From a checkpoint of a small mixture-of-experts model trained on Wikipedia.
Size: width 320, vocabulary 2048.
Experts: 64 experts in each of 11 layers, 64 SwiGLU neurons an expert, 4 picks a token, a sigmoid router, a shared expert of 128 neurons.
Training: a variant of Muon for the experts, 380M tokens, 5803 steps.
Below are experts of layer 4 (counted from 0) of a mixture-of-experts language model. Rows are named router (the router's row for the expert), gate (a neuron's input weights, with its number), up (a neuron's input weights, with its number) and show model dimensions 200-239. Each number is 128 + 32 x the weight over its row's rms, rounded and kept within 0 to 255. Numbers have three digits each.
After each expert's rows: a language model's description of what the expert responds to. This comes from a sample of Wikipedia text that the model never trained on.

# expert 8
router:151113124088106104082139110167091096181183148172122118081137111107203146082192110119090094149144121115120153140170117135
gate0:076140121145094118101119168117175189172156139170165147093168162073177149106161083121117141162143142116140121125099189119
up0:103157147108117155134137135132127091130151061082103154119113122126125093192131149108145163133135120159126172155117126103
gate1:159107130157128159100193097164108153120178120154139149168120115123150153062122153127149152157143099186094169119144111155
up1:151185153129152084103108139144076115172130129087113103137103177151177137168148145152126148078146063110113165168135115151
gate2:147147202132168121186128112206087108135222124143086104129117140096121114141070140141126101065118081137110150123165112107
up2:118108152161111171142113171110187193117112140115117136176111136115172141085078090136119112185084148176129140107083104120
gate3:088156141112084101127154123135154154109122133128104081093165125138142121133151073160187200177162132101172096174147140109
up3:121103112155158168089135163133160128167151108153116137162137172071080105150048152132095113115102163191122162064206130137
gate4:150128162109173151120092076168137073139165134097141141102133118138119124121154156130123154073130118156109166110092100050
up4:103178128179132076146173151115106168125106154119150140134133138071155153119066082075143111159117178145219116114188082151
Word endings and short capitalized starts, often after the or sp, such as Ra-ce, Pea-ce, est, ity, City, States.

# expert 18
router:099087136061074140149144073131146105190132123138170063045150139092183099155060143167147084140138080084153114125150109169
gate0:145141150148120167048089122083179116118130145092104154111142184136167117095174108146154118155143129068170134094096105123
up0:138121079156129048174182098143047139074159084172162104166146129074120115159106137076087110105105110152037103159148132102
gate1:078166158160150105168115144113116146143115140143155128088127133089119151164111182171176093088115093170143116095019095168
up1:123159104133115148150124142146133131135120165173105142103095182153135096111155116167110150152096117158112133089135094183
gate2:176139080124121164139139122098144111132229139146101107195119077101175169061112098132194099112161109097090158172089073111
up2:170115157160147147109173132150103128175152115103102174123164136151115144086115131100080129188126105106096139091084101118
gate3:134087093136133136119153170128190116100175170178174111133096079151105122147155167163170111126093163120160094154151047189
up3:093142131111194110132139123113095155135145145150130131072080086109080109120013201224155041098116163112132149122129104115
gate4:083131101149112157085135156152107094149133142104161067053163141093134149122123153089128110111138217168162110109173081105
up4:158076185166138126177077156186133148094106133130109130128066117155152104151081142145173148140147117094122162096139104166
Tokens opening a line or heading, such as list dashes, table pipes, == marks, The, In, and words in sports and career biographies.

# expert 39
router:097148134138134077157135051159117207176120095161126079106112124094141138079144102102068126144163125065102122115121159131
gate0:112111143145148109096139179107128154123132117075131133220119069203183150086167108138156130144128115120072076175138169190
up0:159115101140156185101132072083121127092112111084100106158125073179112167095112098208122131171087118152151067113133109151
gate1:107135150179096122167136162130095100100111137180149121125149091102078198124207122119113110156077126082123131146152134082
up1:103092187110145142177203122111133135169128095115184094150144140165115152130098150113242108146140125088117139187159152108
gate2:126115096197101098117110130179149172138127124051131145102170117060123176111133081165114167097100173134112069161180054143
up2:113133157034147144120101156117175043142184105156142116203154098163095123143122148127093065126172158169175109119132158104
gate3:205073095151111084175135086173084155169198099185134127128117124077130119116145134104140095066112086119163090134091138122
up3:142148147112161189159110152142115074162107136079099161138124169161081139117115148150098072147098098162139172120159106178
gate4:178165112149127138127142114091125119145132157080113061108132190167144123124180109103170144141202076124110155099064079064
up4:044094141126162054170148111195116100165177121136117138111154151214150128125161147146132102071124113148172099098164097120
Single vowels e, o, a and ar closing a word or syllable, as in uncle-ar, Ne-ar, Radi-o, pian-o, Xand-ar.

# expert 36
router:095071160098119085101147119212128140190139102172092120079134080125184121097157141147058086140149108139148145141182120134
gate0:192140160124087082119155121130147173170066180176071149172198112125094098170110105128108058145151158063124127145130130106
up0:128078099110101110073115090097143168134156107202149125114148129152178112108062117175180190091168148121107100136139157121
gate1:077100182177134128099116112114134130158106170095058111106147129084120120147184134188183179099157158080135103102106151133
up1:069130192154142135176108156169126154108060158162066155141168133109118115150128136140132067099094166168097150081127136068
gate2:105135135150125087092106099101144092130186139134088171182150127128164167107188190122112161090153112110143079111168124171
up2:143140110132047168149141117127145108136134079145138142106110130203157103101129206115101125171120095099141107102100168138
gate3:097088130128190119129143165096155120093140127048193153157127115134149131150133131139137115120140068167119103126153095123
up3:208122163072135139124125168192188104123144143162255137096086105106073148165144144106185168159111071128133093126106108124
gate4:129083138120129119073161094101200111175155150124153131125204160142150202168101160131116188094133140063105140067147127098
up4:151131117107129113146068097149151086085151128135156126147087165141158091173137216184156116111137097125161110152145174146
Inner pieces of names and words after a capital initial, like at in Tatar or That, and cells or line breaks in tables.

# expert 22
router:112089147116102133118083145211151057152153089182152133095136142080154159126165136156055113153149133132134129148173107102
gate0:158108116171114146141126138102157151117160145104140127178169102087120114128157099089175155125106161111107148125150117106
up0:115136130112073170149076117166165159119150109156120087109093171103142097087134157114090121069091138126087150126166102119
gate1:100124078136145124101188122119069082134103102189108114148103146112113112084109107189106091155140150155141118153084104132
up1:112145157089118136175097129090125132122177175094102149075151107100111140163148141025125133096165138144118136115154127153
gate2:137089170094147114127131179105124054133101175138156168110106132162124127158137110226126113105187137130161146047125123130
up2:098202089155126154098144075136133148124170082087112117160155145099156101121125151082160121151118126139102104210096129149
gate3:138125153112128138175144131137146130117107162146128144081163133056151084085122135108150057097140142147176097101161101108
up3:119117126096104122149123122180131142131130167147097174084194134046165103126103190081096105164128117173153154027144095119
gate4:194120156158145107099162146136098132118122161169129158135071102128052090158103225194096115128172161096180098168164169157
up4:152064125128133169108140160148185074071185115152171122133146153115083093166187150167114125158142188143173135178147128131
Capital letters inside acronyms and codes, such as NBA, CONCACAF, JPN, GF, plus apostrophes in Women's and hyphens in Mid-Atlantic, Al-Qia'an.

# expert 0
router:094099169092118096094130131222102154198151124183129071082129084116178109117130114159086075149146124130131151154182135121
gate0:133147089183149155167125187139135125113202149116101165088149154124122086154132133110111151101113126187148132147132109090
up0:100106118169127101163150178142144100163152101087129062125147138083150154101106118142122124165118061123088116127081107117
gate1:228189068135132116139148155176139144173142166134142180142149145107079121072099157134107174116155087150142105120063065167
up1:139059111071126036141141174174129184186116089113087181135101180135081151092155118086098124170051193084129103155076098130
gate2:097143153153118121144189176137114148138103133054106159129109084069130120125066136155171134070157146141200072137105171152
up2:131131110138107182099129157163124087134114095111163146207084073150159129117120121122107064145141170113092144129094129161
gate3:067173070143130149139117143079149101176127129103159057156098134080140119130109128151109101143151093124121165120089078119
up3:179058172139094074083114167077128139138075161095132151142180113165148089100147170073175087109088146119097132122130144089
gate4:142175137150100072169138114139101078044173176121127150133126104072143157148102218121133166113167115101102114131176150077
up4:145159116120088163115145146095090094166113127130097124137146116128120124152139091131154114096183078095109184077110121157
Word-internal pieces like en in screen or ten in often, plus spaces, line breaks and brackets inside tables and formulas.

# expert 45
router:102107147112128110153183144181170142188198099155124134106177145155170147075130078137069140102152118133118042091195159144
gate0:089137125083120125100132178146133154140175222134143104082127123124175089097159150138136185101168101100121209138112055057
up0:185167124146172097151133118115136154072115121138068140117189104078160121186123100099162092102102115117170052107077143160
gate1:194135118073153091157196095140127143108127130140155120142123195061118129058111132135156137046135189152113119145157107146
up1:102136149077106130084091144194121107141156107154116123165122137172124151170095145137113170199159112096129080130167108112
gate2:125117062010130143166109149106155101099169094159120182162090145161082123084134142132164132126136171134160051155087119106
up2:141159131142099112073174104129089146126134123085160157073142090155093225148142176121110165163106083132188195168112122155
gate3:119126098144092145135152160112110132116164130173120130138136164182081137093140074127159136150153121114155133143090098057
up3:158149135185126173122095116112113134181084114099141124151106150106198092146109156119142102135087133146137165165175086180
gate4:106157119102158123127169134141185075078140078123065152150092179072112140181160155119070132077133099114111144223095088103
up4:117132110121170080147127146169107130135174173170099162096075117126069139156118170126145130147181131159105160115153125065
Lone letters g, c, k, d, b, p, z in words, names and initials, as in Ve-g-etables, Mil-k, jaz-z, K. J., U-D.

# expert 7
router:147077161114121094068140160207175150167096094177122107084125112126126092055126163126117050093127149173111158179181112149
gate0:112160167197127147110114067138168212129135092113121112095138142086149130094083139152161150145133180129162148085176163170
up0:145175120111108125148138175132040069151151114108111166127142142108127132155088168074111101137155129084085085101143141141
gate1:115177086130118161107163186122109143137124168102103132104123194141076099113159132128126138158111144066116138136146094144
up1:088160111132131142147138110014072175121141149116137171156120166131096167125126086164106134137156095190101091135078138125
gate2:134139122152098106108147132159124137144088184131159118128080188138082077073174079120122091092058147160058108106122063129
up2:115083111167053149160101092133119163131106120152129185132133156117077121080091109186077124186120159109135120123107134139
gate3:093076063095156116110046171128118108135140136128101138177148123145136160128176082101136122127068177156098083116124085117
up3:121077131233100143162158134136197101092125150119166126142171099132134107153121108131096146096148121135160165128159162091
gate4:186166097137101124077143160161182145111080129110124123107146121095158209137144133100134121180163208142149130134088115126
up4:185131145138146146141146162120112154124173110151056146107079129147106141114125077124135102109115083136148106170143146075
Word-final pieces of names and nouns such as -id, -ian, -ron, -ton, -son, -ctor, -ral, as in Said, raid, Admiral, plus words like National, American.

# expert 1
router:044072132099104106079173118211116077210089128194111082090126100131179105125152170171095072177186099130116142156207130115
gate0:069109102165098129109150075087112163163122115097177193111102160149134113138125201143121142119152095160062135059142133084
up0:128107104083155092106104175095097164191107142180146170107116175135076106114135180170085137120173144155073122108115179193
gate1:162059132083115124128108121155159087150094128102116148126083142058118142139134139166134189137157084191089137133147117101
up1:097106088117149155182145129159085130129139178139125100113119136130159191156131181138221126125157105092112145121073121117
gate2:105146150185116175109151055156180159129151185076147166109119119111134150098167124082161149112082134128156113158119064121
up2:136131099150147127113107151187099093134148126128136198096136157176055131185114212096097055148129180059109101139139038067
gate3:154191084079091196145091162108147101145147109121109146093122095089102124154120212142153099177189162125123121152174116128
up3:142081147122155090103170066163199147090132110134131126095098127151130152128132152083094153094138138122130142113180113120
gate4:129114146083130194226190061129147134073115131163085115160072173142125123123115145138139171099114142100109175129120137114
up4:137102222161124130127065146109116156183123070087154192145161158105164147129172044136180099132169102106122079111172104109
Two-letter syllable pieces inside words and foreign names, especially ga, im, ta, ak, ev, as in brigadier, megapixel, Himalayan.

# expert 31
router:107097137062111077092146120219106135179134114158113094075128093118167108112145112144075098160137119145154164145190128120
gate0:100192101105124136114151187096137142139156174087156071137155168123166094146082098121135123117175126130142137192102167119
up0:106161131141158187121138122121087143076151146100164090105136137166183149122191103179111036145156174146053073097186131198
gate1:121128150161086181118116097107124118114149167133119126140176157167110139104141118152061103076179147107110094130160071087
up1:124100110131071175148141114150171093130119196159197173148144181086154061140127142171082129100126156199139042119189099162
gate2:107105146087106164119091078132164110144105132112097146083150127121084093139093168133101132142070105104164136167083140054
up2:141153059157114147080142192103137139134105102077107116177155126133138135140145086119089123151145122144110053188138149161
gate3:115121151134068139103127122075125164150199182145133114100175176095144080119156089141097157108153118184129142128112072159
up3:092128102202051098129126173094093080087183108101126103090114120114127064099097118096194071136130143106141210121086126132
gate4:150122182151150191144142055149122102146138154142157104115210071083150203169102138120139115125116144129094089121136138103
up4:110134151093122086081062119114136143127189103124181140156162131118138169135069110080092120100150102164144178168165107143
The syllable following a word's first letter, such as P-op-ular, C-op-tic, d-ra-ft, c-ro-ss, plus the pronouns we and I and capital starts like O and C.

# expert 28
router:096093163071111082086129147202113145197150125170107085090133114128179113100139112143087072157150119124141139144198137134
gate0:103126139149150166142099122094187115135135156170146173157108136150117112106081148121130110173131124105158081155154100154
up0:082092194102098133099100138109084164116073117153141122155171185086088096099094125125115163168149062145113104162185113165
gate1:121113160155108092194146174086141146105138186093136105111206102147135133129184147184102152114114069105127025053096147222
up1:138078113162152127185115128151125127209106131164169121083176127133164102111106175117117125122136173139187163121150174124
gate2:104105132119111087142165134164124187158086182122074093120161132095164106081177178127113122141089176109128107109166093126
up2:092149118138144139176049126085137125150127084142150142143066057141117119136130177138150138081142126129109104149124150109
gate3:107051156205126121131153110081122104089102154055144107119157158103150146177158118156128151118145111116096133151113054142
up3:103166140070132120130071162117174142160138166116137106124127118151139104099102149147100070112145135184062101131172129148
gate4:129132123130147144124148139102135148160190144113127177113147071160141099115165152188096153079115142086127126189124169168
up4:105156096132158122119085120112144105112163169123147180121166100083094075102121191174116082084138135092070175100084186100
Pipe separators and spaces in number tables, plus suffix pieces such as er in endangered or producer, and words like Russia, song, performance.

# expert 63
router:103099170087120096081123113229099147191115107150094089075116087123190121104140116156086085176139116135147151153167143134
gate0:173162128148096155124130178157202069110115137084133096140138221107101086113074169148130105048176146103159057108124192157
up0:153096072142160152150130141159100085136084133107094107079075117100130127126084118123141088065075108097109158097146106090
gate1:125117098120070072119119102060152133102159149127113113121165146122069160088125091077109160155177100085135080193148079056
up1:143166151144141133138090152117074127108153159096108105116164159127073141131161132097074115106149127177141154127126143112
gate2:109153101172135154160169062156157189188148149171139083143188134112119113125089134093146124088186134073130103145125109126
up2:120112204138167150129125089083156179118153118106060128092120108146157144168081116122164110176110172077184193137081125111
gate3:107140150127161183096122147061153123066122138082133136184128134107164148087121119095176161130141083110146133116156068146
up3:113081114107092089070155139144103142106119120022159089113129164140105120219095192113105064077111123098157204146129163130
gate4:101126107146132158163152112169151176136132177108088115147108162135219142122123127155087155126098146149089143149120142110
up4:120108151128114139117107141145102091098113081167101120153123165150151144135160152131140115083147115121088145158115105169
Bare space tokens and word-initial pieces after prepositions, like V-incent, W-ang, a, on, plus syllables in foreign names like Euph-or-ia.